From a checkpoint of a small mixture-of-experts model trained on Wikipedia.
Training: a variant of Muon for the experts, 506M tokens, 7726 steps.
Below are experts of layer 7 (counted from 0) of a mixture-of-experts language model. Rows are named router (the router's row for the expert), gate (a neuron's input weights, with its number), up (a neuron's input weights, with its number) and show model dimensions 0-255. Each number is 128 + 24 x the weight over its row's rms, rounded and kept within 0 to 255. Numbers have three digits each.
After each expert's rows: a language model's description of what the expert responds to. This comes from a sample of Wikipedia text that the model never trained on.

# expert 3
router:100123136149174117145118068139159117183118092121134115144131154128051105116098154114090112109109142118124133140082188128130120137137108135141118152139087114115150146138111104151156160145131130159126125117112080123138111176175109132103157101118123154103130142111131144108096105071138139107139132093142152150146097153092133084123139180086164144131125137085114131151112115100132172157119159131128128119079112147140129131123167156130084166156102176130121141105140134117098135159125167133180133101089134109151152157144085115149080139141160083122107193103135098116129126136111105121142110157127106133140104118118132159152147108139116153144156161107157146160124139144154120094116118107119109129150170123133166122134126142123088135111153157146126148125118090178123135145150129
gate0:129126132118130120103132135100127102124065168061132161163097086114120114107076100119088134145122139164163107158090189132105158157075149155153119132109157117124114123091102082117138145121095094171163122163135136120138152112131136089124149111146146127167153144123126155122089108080149146131154086110151124144149165109097120138101105101089126147105135161133141115146141123116123137134114124098146121100136155096140114141150115099162154103130096122121131144107102166100133156120138164122099127134106119125141137166156120122142116091138109134187108156137132142117132128098144135090129130133084078135135127095104136135119147134107125134160125135134172157133149124133154094149145179117113096154112184113154172159121160126178145149174162125118124133127118124147113092122128072
up0:136125107116094122142110169119116152116134147121131124064121158134128114075117122157170125119154110116135144132144085125140116139159132122120116154135096120121112137197159156160141144151095164160104119082153131152108107108141147169146096100142147105164152114121128125099171076138133162149121146154133121114118113115129177154112130113114152073138122128106123176126119148138157094137120146151072133151090110135112136116109128118131117100114147163075056150154131123123154108147162086163124153148145117108159129128104119113129165132138092174142165113093083082145150147126105139135105142146116170140135155120146126123122126135148116147157133123139095102091139116154112141168164116113132125083101100130139102149168132138104121120087084094137163133099126155108146166158132177
Institution name heads. Final head noun of a multiword proper name or institution, such as School, Street, Force, Cup, University, Office, Congress.

# expert 4
router:112099154137105139066122159124136134149145126157119147150109165114064147107159110138161097138118136107093087115140134127076154158113117121114142122116158147155141102106139129125108093135139138129110111119109147139157122127146080119116140124119120146152145115114126114130104121128131083057141123138102123137097105125129129113136085087179128107093142102145128117114105136157152119178107094148136141139160143146133101134094143075169132104111158155122163147098143135130141123093137104092090127113151107111163092159105104204127118113117141122108132167172137144095104153138099107137174103110149092153103169138152107122141127135135116109110116128116113159121097102155147122116128098178148130117149126181170132147139122142181085129151114133106107139122131181183110102085145129
gate0:159160130151173192175099150109095113127102116104106161105130118103132154135129135154126099123135141135111110139143095128107160100114093118100144116131124093122115109166131113132140148147137110110137113140136143142100108120152124138105111156108157125154137142131133124179145127097126124107121150137148077175100119145128132160091146133118105153064121125146112132131136076154107129121131133147112117093128167091132113146099122132100094112109081114138162138151094133150143142105174095174113126124123091149125115158114165137158125081114104144158119154163106165106124113160127130124132166087148095161159114180081144123123122084128102142130154073108120139117147137127116128100176106141163141120126108125130129085159121143172125090152086113177178170124102108109148124138162076
up0:152116159136144174124111097090137127142229103090125151155143105125138139139139124160115127121100104111090131097094136123155114106101119146120080121154134186134144117131134097131144120119152109149115144137111127128117121115123133116146131117147109154140120134139107111163088090117153118091097148160088134142094166133098120147128182136102136093092171098129116133167143134107127144119141132131129144118187187134115089118128118137140151117139113110124176099106116113118158134138169171072150148143076133112132169123142139154098116134090062111156109138145163081126153139121143167121156138122123104105111173146143118115149142074129136147141144143106115175116118110105139136167125099123119088124111110117120143129137138126138109128110129125078119086068125104088131159130127100
Blank space tokens. Bare space tokens, mostly after table pipes before numbers in stats and election tables, also indents before list dashes.

# expert 7
router:121151109143124149135125094161132152103089134113158090103095173101107123128145104137152110131113104131138133174128108134160154137113182159109120097134109095163157115114113158143149141106170135090100105118095128097159171165127155145103139123124178116115078109155115127129100128171176136138156131074151123116135170119181130144087114116113133080149115116143144123149155100129136135085167119092128138123130151135116130146161124118130122215151121109121103190117109109165121095131162144151164159112142083142107157149124142158095145126134159119127138156109114107120132122132129120124133160105120119104117152122155160151087117141126111115122089146141095103153121131157122126157131108091101131092098130099170073113118126118129154129151134165091129107111126113128141128150133195
gate0:113169104148092168125119150129145144103112137133085080116156133131115095171175138154167133136106138101109133158094112112132087125135107148130129136145152120146135125149093131107115130165127122119114125132119113132100137189138113160134100118126136133136116089097129088113119088162065122105135146116178115136152142136136134125093124093136132123139124145142117109114128084131180128137111123090149116149084150123077166112114118146183122169109126124136091157133102079107127158113093162147130153201120121149041110111156108094132114105110130132137139147115102153108138164112136111133113126116106103133110186142164101117119134134158142112146106116153114111158143098139156145155108140120138127123136167129161108145145131147138054137145123120130159140149123154168144075085110126
up0:123137095130175143117130120122104147141145119157185102160139107130125128117134117151136178142108154089115086081112128112171111110151107097158141100124124146098131129103154092154092122113149144125124084135108091140159108141122090132118119094092102119156157184140138133113147152115151140130154084188122117081090144137112095137130136178151135108097097107149120120103116132094168119153159087103094134090113102143132138110123146114149121147164128137178101102110110105161107075122139133144131105124149131114100122153119154169161122127162138140137129114160126141116149098153146147117096165112109138077125172128148132138139120117127116098098132091194117159118118128085154095088171131150094146120123148150134120148124119113124123130123090175132171158109153113107141181146133113
Mid-word consonant clusters. Middle or final word pieces, mostly consonant clusters and endings, such as sha|ft, h|ack|ed, smugg|ler, er, ed, ing.

# expert 11
router:102117129112162113134129140140066132054136133131111131113130146091097144121142112150157150066135115144139125109093145107113091151135117144124129169108169143079156105139129143120140150114143145110103107155122104151104127133107120104125068118150099091051159116143091145131152145145166123160097090132085113132131136117109160152167144169099137080110137089135171154097106141120156097121168131161117105081092156139146126113127118150125112091105165138091105095133119110134142116151129108130133131177186130099115132172132116161129125129141113120125127125158094135155147109078128105134103117141158116099131157128127090134107123084113106100140119119083139092123134114088120135119123139144123142118126117106158094117083134114129163165131123076142140126140099095097165132113140114
gate0:140140114138109129105131116099165140104110129132126111105139112155143118109115129098094151082192099120132110100142125096097145124131105081163093125115125174111140133123137162080122109147115111168168129140155123142153142140136065176093113101114118098114095115116115137129111101139159132141122121154174128124128096157099120145133136123139119136091090143150128091131126138129114134070121140117135094094099159133107103144099121083151136132146124157151113106102113185131131129126142159132146145084116124151125125158167088077127099124135117104125139127154098096125131150104143147157115137142105141155138178085140119130163073103149147161123158109158124096146087112129113143155132131164149109138120127098210060136116124128138118104152113105121095117090104122139172135080120102
up0:141151125141136146162136136146110151118149151126097136170111137150121181189128113163173085119099124185157114155161082111118151082131139173117155104107104124121098145106117144165095159124118125114137138162115122085119142141108146154155115149143153139174124148133162115132145113134113132150100149137116128136140096134118093125125106154139154137156147138175145098104137129137142157129121126144170152135125141131132175127145135094141096094135117129103134154172108114151144107102110150151136088147137113136122123108140162181143135172131152161113132123106090114111105149147102104118173152131165136114150138129109134094115129151134109140113155138108134117128170163111152147112088119100136100068091149114150121118143149175131074166108081152163112104175061140104132156168105101
Foreign name syllables. Syllables inside non-English names, mostly Spanish, Portuguese, Czech and African, often in sports tables, such as Câ|mar|a, Lo|bo|s, Cu|en|ca.

# expert 1
router:164117157121154159105134133122108132140052135136111181154157091144108125137101142137125076146114135090104105126097118153153098139191102130135118099120146141115133152119157137115122106139104131162143147162119127161151127134125107083131172139132113105125176135104121171125109138105093158065158131161127118119117108170133103105178135132115151131140155135107103175081120103095121156116096181117124102161129143111109098126148115129106117104178147128141102147122119110128180179160157119133104113146133156119157118114135113158090147181116151148134152154111107151161122143118151116146149113141118139107114095134151108079147141160096123099165107119116129126095148114160144141148122175082112113132125127135143142161121140148102076084111109109128104125099104128117138170098139150
gate0:096157140146090137122126151084119116127180137167104101143086090127141142112092160082093137145150151098118132127122118152125122154118100193119102140125113140134129157135099181124115169100144144117136150111145155094116156154150113106080096125165096119090159128141144107102128197085153131144082139139137119117141148125133131189116121153123138131102142103124160125116125125114119154099152097086131108099090146122097114121117142128130096120103150130165134086115183113106124179093100097143144138099128097108113132159121168132158163109147098136142098114125132128106109112091149137117123108128086164134099158113102131121153154153120188125136143157136139131104134162137100159165098095156102136137140123127098112133133148157122169101161155102083145095105153125127147145137144149
up0:123150132109180139137158131127120114140111173125128181143139092113140126154069138146143146130121107123106094157147084129135138128158126096128171167168123154175140097121109101137160115096121111142103113132132132120147140115130187111120103123175093096134144144100165152156114155116128130142136166111132143129141153099126088127148115160157141141181131138112117099167086125141163094162178115144153122065153139140115130114164150147136147093144136125147108134150106110107182137107166120167115117146136140166131150171102084127146143119077144123139103147109140114132157128131121137177104154129102049135135119083151125143089139118176119122110119149126079090099163121143126150134144129139108158119137156090134164144133107155115127166163122137137107146130146144127136132085113099
Capitalised word-start pieces. First piece of a split word, often a capitalized name or prefix, after the, of or in, such as De|er, Tri|puri, re, per|secution.

# expert 9
router:132149159105105138131099106118140136130146183145141129110192116138074124159158108096141121109135129154132165138173133107158146158120148145124145121143092132134097139144160123104086081117119163152115097114146090107138111102107130135148107153136141142160099074142097135117167099156111116134119143109155101139160168124138136125124135143119107170106102152119105147120081112164124106114087086138112170161132126164148142114139092094143152112138131123171188159167128132113129111097082168158159141135092171140114132106156144140093133166157144150122099195111148151142148116142154181121128086122165124118136091134092095118136120167130145113087144142138141132133171136068139126108116126162130080138087104156122130133129141167137119101144129113145145138141110123126125117131152117
gate0:159121125113122168142141116112134154121109138120112138150118173178119145113118107090094096123117149148092136139140095128115128155150151157120146143138137099133149104138069133150137151185107140099121123116150143088112128069157162112138156160143110123130078129088141119152079146128115141123128111110121114137174165122132124131145130103181147123131136133104109104143124160151162143129159148128113189130085104119146137137086106095076108102131155154148104152156158150104166168169151151138156125154131136075181110118152146117119131148148126140134098094124134100145074118140110109152128139130139110114145103134094108108115142148114129117077110098121119146161164120147145129124128132110174119136159130116170155109164122121155104146102071087161163145124115143125145177176124169
up0:094113135119108158172120148110126148139139127115121176108126143130160151208171076082124192121139141142123120122155112159116133131107088158154138119134117107121164095119102144127141134144155085145130185128146124069141161115151095116079118166156098102102134132128126133125072123092179146105137119110150099165099133086119098157165127140127132104091119135097121132127094089134149142093139116151164169117120096132117116090160114114107135103141115116130158145153149159119132097156130118100118088086123105138132129141153122115103114147137140128147128066147149120121115098140077139141131125085107124138184110122103119107140153111117156112108127114133124176118153113144156101135111140156116119116112149128145179089109124113157094126129115113113152141122125130128084156094162092
Single-letter word pieces. Single consonant or letter pieces inside or starting a split word, such as dis|t|ant, fur|n|ishings, L|t, M|GA.

# expert 15
router:193153098122160109150132160152121110150150117181129118131138134115165157160101146137142113177133096128145137124157151097087137142123111136145111169146111115088110162123108125129108129145129122151120142147135162084078135105157114133159120117113088126109132113128154111132113102081111120131133179135151131122142136118154121118110104109157118129129134135168142139125102136158137157181105157111150150117153112133104097115133138158164133119145123083138098102149177113116107136138139086100109079139149119121165086092150135135141097074094107093137094089134158112180118132153142143176124124135092148111113128172093117120106133145129131165150122162128124137129131117131116114144079146152112139126180156108132092070137060082132141169135105129110120134160138161130137111184151112
gate3:140118117157117134169146132129158123131091091108149115138120171114151088128139128131150112165112075144109081143154108096170170112102117134116144112117140104120148102089079127134111127142120159138167154145129147163120143140123112171144121104156135157102085143119139075113202172125136101179097116172148136092125133118118114134146103135112089131149172140128105125117162122095131127146156123146144148072098164104151133149095112101133106134148161151142121137136181128130123111136138165145121108139085180151135127080126105153098127144152091108131121118163133112134158098108095144115164124139106110125154157118115135145149093134105110132112107135155140105137149100156138115108113123166138085093113182179109136171125155143140132145071140142106123143121103150125140143074138130
up3:114131115162134148138110106112132126110133125118161119133145111108118109105105105074152163140184114146090097157152120132138174159144089141123160139102108106116146073110115117111117134121114139165135162171138102137091134123150132181144113061122157170123097111160122095128140154116110110115106140143136115105161120103124145163152068129102116158160164138108120101120125117116130121117099087129119189095112128124104111150131104109162138129149118153130107073124160146117134115111126149137116112150097147146137110096139148128121124127159121098119155099119141112117165155120102146135139129103117102126131122157121153139124130143096094133128099149148150141123117127173092110173072105085117103103158163176145201142142122163159115160114168131119109152130154137194180127107133155
Table and field separators. Pipe characters separating wiki table cells, plus colons, dashes and semicolons in infobox-style lists, such as Occupation: and Quota:.

# expert 2
router:132155112182124127138106127104113156117153118094109170120098184125082163163126115174119143105091145109110139121103106171099160165111105148111136127094158165095169103130124100150145122094141120104131122085122138169097117132114118174122119129130114196114136156155197135140114154102130147117151122103125100129095131158170112114120140152148096141106142141114139125148135145105112112120127143131157106117118100116146120102149139165106097102158109153150177097109083170110106116165121129154125097129096135115101192128167126085137155134134130148117147104109116131103129136106142090143141113136118100137127124116148171118166149123107178138123124079146139123164129169145120115134125100109122122114122134099125143148157147094110107159098186147144168106098146101168136173128116118
gate0:088178161168139149123107129114144140081123138167132135151121154142126071130147138103157130111108117174106167129145128114125145156160122103121137086119145143177109123125143119113158151099130119168125106108129086158144091110164146159130070111123119154162120135135134149108111146103130119047102131103121154120109095130122122097097160138104109097117127133137135114172117129172139123123105123121129092119133132102075103091121107099135117110105112149122133088150112129160105118127148137146162133154146119137111108112146052120173129128112155117119148157106110135134137097117122108101119138127157137157186095102122137142064138138126144162148147094119120173109158136149090131155104103139114114155200157166124118112122117138103154146102136106139116166129134122118200109133120141
up0:143150172136147079138131100079127130161135126109122114139117102154124121135117110171130142152125077136129125154116103100124089174145112172111157133131099122119130120164122135119148115126141128083133141123144101150176133119151128090166081168137139113125149142089162147139168136140151109161117111102114144114137179118154110122089137099046116109141118142153145109129133134136131091124129110135176122134105133127122116073137128114169127158120128104145088099112101137134142120172107149138133124174148158151108130145120088148102134115086154118164083133133139131160133171156148122094122141082145138151130149103091105118137105107121111163088184099108143086115143104184123153139122131096138108130057125137104148122109112124151140090152115134151086153140121112165081146136153119
Adjectives after determiners. Modifier words after the, a, of or any, such as other, new, local, American, Best, often in sports or award contexts.

# expert 10
router:154095124135144107119109142116129101116145113141127183138192145136168089128149123116097142104131091137136110160153104079101138130113095165165093137110095129124156139123148119140188109163108121124144117159113154130097131125115120131110160133143163095090135146112172144115142152073099137110088114121112155128141145121155158158116124096110144151152136154115115088152180132130117143126153164119109114156127140154152121113104149105100177117091114112120110117118127133126164100104137158120116148112127147113127087144095117114165119082091108128127093097106131124124112106145078165135119133098134167139148132112187126125111127106121143166104162164137151126144156143177108162162152136121137149130130126132115114089151116166129120116188139088084083115095140143105098071103094113
gate0:148133171099161126133117124164112158123131113119123127163130110147136146151148107110086089106128148182128095103129150155140099114109131107147153111124145092146110087114154123121125148128144137175134119107156090133117128145124130128139150096148086113104125119139156121090129137123171098111137102118071105136139158108103105122108135135132131126156190115110136117178130091128162133094126123114152135117145122150089081099132145168112154123132089133138086188078173161151112128114140149110166063122128129101137104095102089154089114186131120128126122133152170157103090142115141140119142138115147120114129099149154130112164129130082154182171097131110143136134124154113146102135070144141153163143166157115098172125112107136110159133080157126150139142153134143138138094130095130
up0:123150137100102174101183152120107146147082103157148133095115131142115140106120132124134157111144135139153178129136141154150131097151151157149150147094133134124119143090143217117145128110126082099144127131122154146135152144091137116153150145144147111136150110126084143123120087113103135104141121171115098124130148150112132115153106120104098117145122155134075101149152152105067130157115093123138097130119132118146140141064115124136067118126145104083125117114147125135150127097152129067143115111103133119109187154129138098145113114095151104100123163164116078179127090124122101117138132127087141153110129181167140137113112169123108153109121124096110112093114115120125099169138157128134162127126129147094107102182132117115149107115103143119117159111137113108133159120107187
Commas, and, copulas. Commas, and, but, and the verbs is, was, be, been, became linking clauses or list items, e.g. plant, / neurologist and.

# expert 12
router:135122157142090148129137108105133154140153104105148083143131102117144108135144139143082109096135114169082160101138103154150114130125120116080152098147159145128137100168100119110105111098096125118142131134137083134177104119121146098125157156126153164168102149125131094133116132157119109123126152138135128126085095139132098124128128158135084097184171139125173128115140117115148104108139094176123110068116121099130144132137127119153133159137118129141161071095119129129113121080132117097174091140116112142127128171109154125116146135112099128132165121155111108149093150162126181079142132106098118163118127156123134098131178110162127086115128151169098144145068088096167110109147096107164157140140122105131144156133167139130139124128120113168119121150119132124126090065144145
gate0:142137099129089153118165133116143123111101099118128149157112151165125166145117108140087161171162127163149120125140110138177148104117144099096155116098155086132137152117138128134133125103140103139133159142117124139119139119169155113108087113146152146127128140104206161094155109089106179137073097159136170144078121103088092127128124167134090122112139092133152104090117150141107129160109117179140142128122139134121118124130118135078119134140132133113113133166116143129138099169137112149065166112128145128143100153166119136149156113181115122096122161146125109174132095119082130086163137090064126151124145107137143116135094092154174127157153149178116130121141098132114122139155137151155106158139115132145113145105108122121159110144118102118122138086161138155127142120134153
up0:156128137108131132128123101131129145126165111134156148148141138144131075176114116126151124125142101139142181130140115107046112076149089160096115095127123140168126145147115097127154161147131153126108122156133149164119119098130163123126129137145152123138135156100096111120105127132125119130097137160138152122162125156106081075167125148117134118157129087137117099108116152150107153107110150096184120075127136144129152113125092128111092101127140129127157115157138152202120129134143121133124110130128120091150119148098065165144146129175159129070139151153127185168103063121133120130113119133110187151129125118152141098101128130124112109142189142135114130091146122103104120101136182149131115113125096117167122116118111133095103089090138137132101138138138128092100109144135116
Headings and table headers. Pieces of section titles and infobox labels, like See also, History, Date, Candidate, and table separator rows ---|---|.

# expert 8
router:106121124104068133145152132125134118125132161089158135112079064159140134139112129140098190056134135123133124135122140131131132109116157100138148125123176140127069118117061137156103127104124167161137152108161104112109116131096151152138105127126119139175150152139097109154154139146129119106122098154137109143119151098114095134169140147154122152128084126165064150129156117120114174101152088120124141116132104124096140133102119098099154139144107131108102113186124168176144164157116145155129150114109146133152153119096165116166160098139136147138146148153118108125132122124138133178111160111131139137119128144150167179148087129089119128145136089137151127105144140127105172128126175167148098115132119125098121145132169140140183130134115142103146115115169098140125125136105141
gate0:128146104092078129152103115127151125122111132120119116142123124113105108100181132155060120100120149106132148144132123134123081136172161095131126120089140127125134077155123175154134100176112094117131155126121158096074131120132140109157148100152096150115125107118139104166131104106132138154172119104145117116140117129119102135140139100126137152128158137198156118135127166124187128114155093136080150129113114121114149101095116119180080141116137153133135153164092104158089114102142129124105157129113101113133112124119101105115107125083134133131095126132159164103100136150112134107114128126141141088146125128107123138138066065108114121129136184125143157117144134141101116117118155147127109102118129081139082137140148168164071136153099178123149161123153124089130133129086124
up0:091142143204172173170125108184153125126123143107151121116129130105147120090099108160170101099143117079149103151138112087140112115095111155068113165131166149133093135113142138126125163105150186117126108145194150146176174111118109146116102096126144094083162094103140104127129138104112132179140116150127131142141116076122136110133134150146115109121125103094143150143161117106113186139127077100130128109123106125079122131108138110110156179153095157132077150118146141133102141160108098129170120116154103134144144120123088133163122109098152133101105136146160098128119131136103153101146143100141138123129087113092110136113143146133129098147144119122100124121130142090130155096150151150139160169097112147133120119111129115150137116089108104109105125128113116127140101126123120
Word-ending suffix pieces. Closing pieces of split words, especially adjective and verb suffixes, such as ic in ineffic, ated in complicated, ive, ry.

# expert 14
router:191142122127097137131135157139138141146120116112107104121098101149139047150133140102151139133137125120125146145110141135078111050139140134100120129133130138141084132122158161122095124132133104102142127143104163112144134140103146124126156115106066117154155140153125138095117154121088128142108139132101136111142144089107126150072124079087153164115124110117101088131109132178128154102123138090146118134136096102133132128135166172147152100117134203141119124112137105125110121084109114111107102091155134142127066159106091103103115096110121140120088101152121171120113092119132110099116138128158124155141171082094142128155084118148134147117129084123155154101131130128102123120114116141116157145155155118118092163095091117108122125175137140163158119135124160121145154164091112
gate0:107154141167151117102160077149140127142151132110153131124098136109127069121174106142147146129129130084092129160149137151138108111169161105093119103112091093152167128145103146173159147195101130125151096126113128143135135126115103111112104115136182081167126132116132154145137103122116128104090112138136148162126109114092193132141118123146118158115081109101151143131140127164172088094138121140140156107128129164112123105153103143172122194086119140146150159149146140108139121115098139179111106095128126119118129110118146134162099126101144139156111105135150132154151120084109128124154142125123175112146130104153166099158130132127136122077134124133119101122112150159118122113132110138148169134073181087152102149144108128133086114087135142181133116140123106126140151147094139
up0:116132066115082143112116130083175110101147135114158139121151088140129162149121122110138119157130105169163093128127146135131147153123094156125075130138148134140116145105156136104122151105146150118127144086147112168145105108166122114143105097121099187105097112135113095109097145137081131119183121124113142175094135126152103102092176167052145113143135122161142137084124145085135160180127110142123160137136105096130149096144092111148122093155163114147142129095116150139116119149139132106131142135124159149176147131124139134104131105137115131107119117123133114112146112125145149116128148146068129118127109167108108138092095157113100122156088106189150103127125145106081140115134131100112097115183103175117130127127126163095124119106126160117168105127097124119133110096145136
Prepositions. Prepositions after verbs or nouns, mostly of, to, in, for, on, by, with, from, e.g. led by, contesting for.

# expert 5
router:096153114148125118161151150116134098137108133150105131116134181156091161090139117124108098083145199124142092097138079155101133096133117059130118151162090086151125152131146128086176142148134127103113141123125131172126139105153118179134096147124162108128089120153087087113173135108129109112148162159152159112126119169106141168115140142139108147135164122088138127141159148089130106107124129126088126167140125126119138144123112109090122127140136146095086119122125147111118145148159159115153125116143081147127133095159148141115123154158141122149138131132174136129119149113099074103136121159098148127138108137088139109104155150135125114103109101114151133088146123129130127156127128099137136118134160138075168139130115133124174105054129112156144125159159157090152103143151101
gate0:108122150180108111160131152131127094110131126102113139107174135141158114121128137144165106116161101138154132149110140142062115099143116123124120159119128102094101106086127125095089103100122146157119127112133151110101173171110144141152160141152112099107152085127135153170102155130137170167155112130143146115133149092162121150108155147143159094120162153104142177114132088152157122131118095133118147168121171069149093111083147106096139155081110125104111126133182101153117107102139140097172150125146152106131144135116134137099095141137161085084154119146163130100146120145115121105164129151145110175136156079153118147137148121135081126122103120143112107102135137127124146125114124065133131111160102167123135141153147155132141122130140140085124115150170109168095132129156152
up0:111144095165105162105175105118113143138103076141123134104140119136147118129116106099125153136126115150114130139142138102170146108130144147134123139123129146114144105081108171171140113084120133124120088120161073170104145117153107138153124114133081157128107163118144133140154126145150123068159142135136154114130127167119140113130131119076115070146130128154085113112126143126098172104142139136132104115097155113164124122146153130154165144166132127131108145116129168163144065132136124129142147138103106138134135037150132127143111142098103125106130122133141170140089113155126124113173141094083190121136095151108138146154137126193160101114131138168120171168120089136125165132156144141117164146190143137120131094088110125122131147132129103124122148098136134113122158164135153
Plural and possessive s. Word-final s pieces marking plurals, possessives or verb endings, such as warehouse|s, Soprano|s, betray|s, plus its, his, others.

# expert 6
router:122113137158138161139154089124126127122078121153130164156111111158098122106085090141106109146129121087127123086074114130138100140155087127140104102126186153139135089116158132123131163125146099143156165103145150139112140125117128119120120154148154160132139124095152151154146118137124126143127129158109144122099068145088142115140111098156106141149134112141141145111199132105111106142095134114114114120137173088155149129125163110142095089119094094119113134124099131160120083107136106156154120113113119170104134143104103154113141153148108128132156140122150159087150155140141108120162157130099120092138091093152157166167145179142117123133112094119113121095146148123157089137166148113109148151149109165122146184165162137116076105104103142117152147161097116126103158074095134
gate0:142153112112123139126103095161155139142140103138089165101172140105085126085157111159140163110081108155102104155124145134111149135123089150143101117143121129122147132101121123131113168118117173125145081132096137117078119094144125136106111123077130120064135119111118078148138109082107121130122121136140082151126164157126167125113105119124114151124102129161161100149168140132167098088140122146162119125110145121143180131147130134130071082157140108141145115129145101148119102120153148137122133186129131163159139100099114167121101110119095153141139111154133166149136087157126081126144152136142113174154116104147133101124167124114132133174138147121140151107107159112086106122130111099123184133136153160156094124099157152128155120097106081107103125162142111104146113096131096
up0:153146151132119133136141141114111127160121143090135123114089077141154100115129112125123091148122134037161149091117138098127100144140151138113097101166120106154092143138165164114102090151141100128149153150175163144164142174124125134118129105106152117121140172140144140094130149173114122120165129129100127110102096069150104118181138109167094128105142117085172136082087120139129151136125126106127112122166118145127128142115116118088180167121148147115123116129086150109125140125095095109153134114153126128095144142162138087169150168118149106143156130124153112109116137117135152161123098126110127120079156136129153133150112131126112121123139098164118131097149137132170151169175131157107078155121103089103155146114083103137101088139132127139144129104156109128154146163130157
Digits and score dashes. Digits inside years, measurements and dates, and en dashes in scores and results, e.g. 1–0, 6–7, 1936.

# expert 13
router:101102122161118122120116132117126138125137130119149147152114108112058141121136159129148135060124129104151100116145155122146143066148168119125130078113120093156099140144138087136170137121121121137157136118109170151088150091126166178125137123133143121146149182114090181154118108146145148136123094104108131133160103087102132113129129118157145115118119104119117095146152160160114149187141096116140130140111169133129133141176104117113110139115147138132145183098114124087107138161122143136123141152098159159105132101146125096160145129116107167128153178099107102076115135102116135118108171126114101144152101097121127143094108119154134136130161162143108107100106117101117097128151141132149121148104116180106126155075136103122076141103129124096146127141127188138184132128107114
gate0:125135164143185123139134122127130108071113147142139113147105126177121147131132090118142105148139144095146071126146102103113097105122129129101121132191132124120112102111127154116113124127140089120118115140136124123110111151094132145138155092137170139136112161091133090131138110163073159125123115144129098139146121135105146118105139123154133138156108167086157129120125121115161144128125167122117170118120148112141123065133103100113151157142145133144078171138160210069122143108137129147149123142121172105164097145141077164099134137147155151136143105121125083169163094135114136144090106117152158141141153099102134153082131138088111088161129141132125131153126142133117087175079113158107129135090168113119112114088119152138154112099132119143107139125119079110168138132148116
up0:160096139085133141107122138159131134142107108128136123123081126122131116109122096098120182104143096133059130128123145145122127103119133134134153130166118123140082108125146139145117126115154077116131146120154121125149176127071137139134174120068114130089172134131109158134100138151099142143126150159116108112108167148104117141172143149166100115134123105139131139132102155157112115150145146116124139151121159099119134120119133084147146131183139085129081093133098158128159185127155144147110179136104116154097120143123142131132127139129137105158099070137145080143168137058152145139134120107114107103171119121129115138109151133086110124119124142111104104114180098118106108136129129130103169145111147084150150171187149149093109090130111097150112106109119134109133153181137119
Digits and number words. Single digits within multi-digit numbers, plus number words such as three, four, million, several, in stats and dates.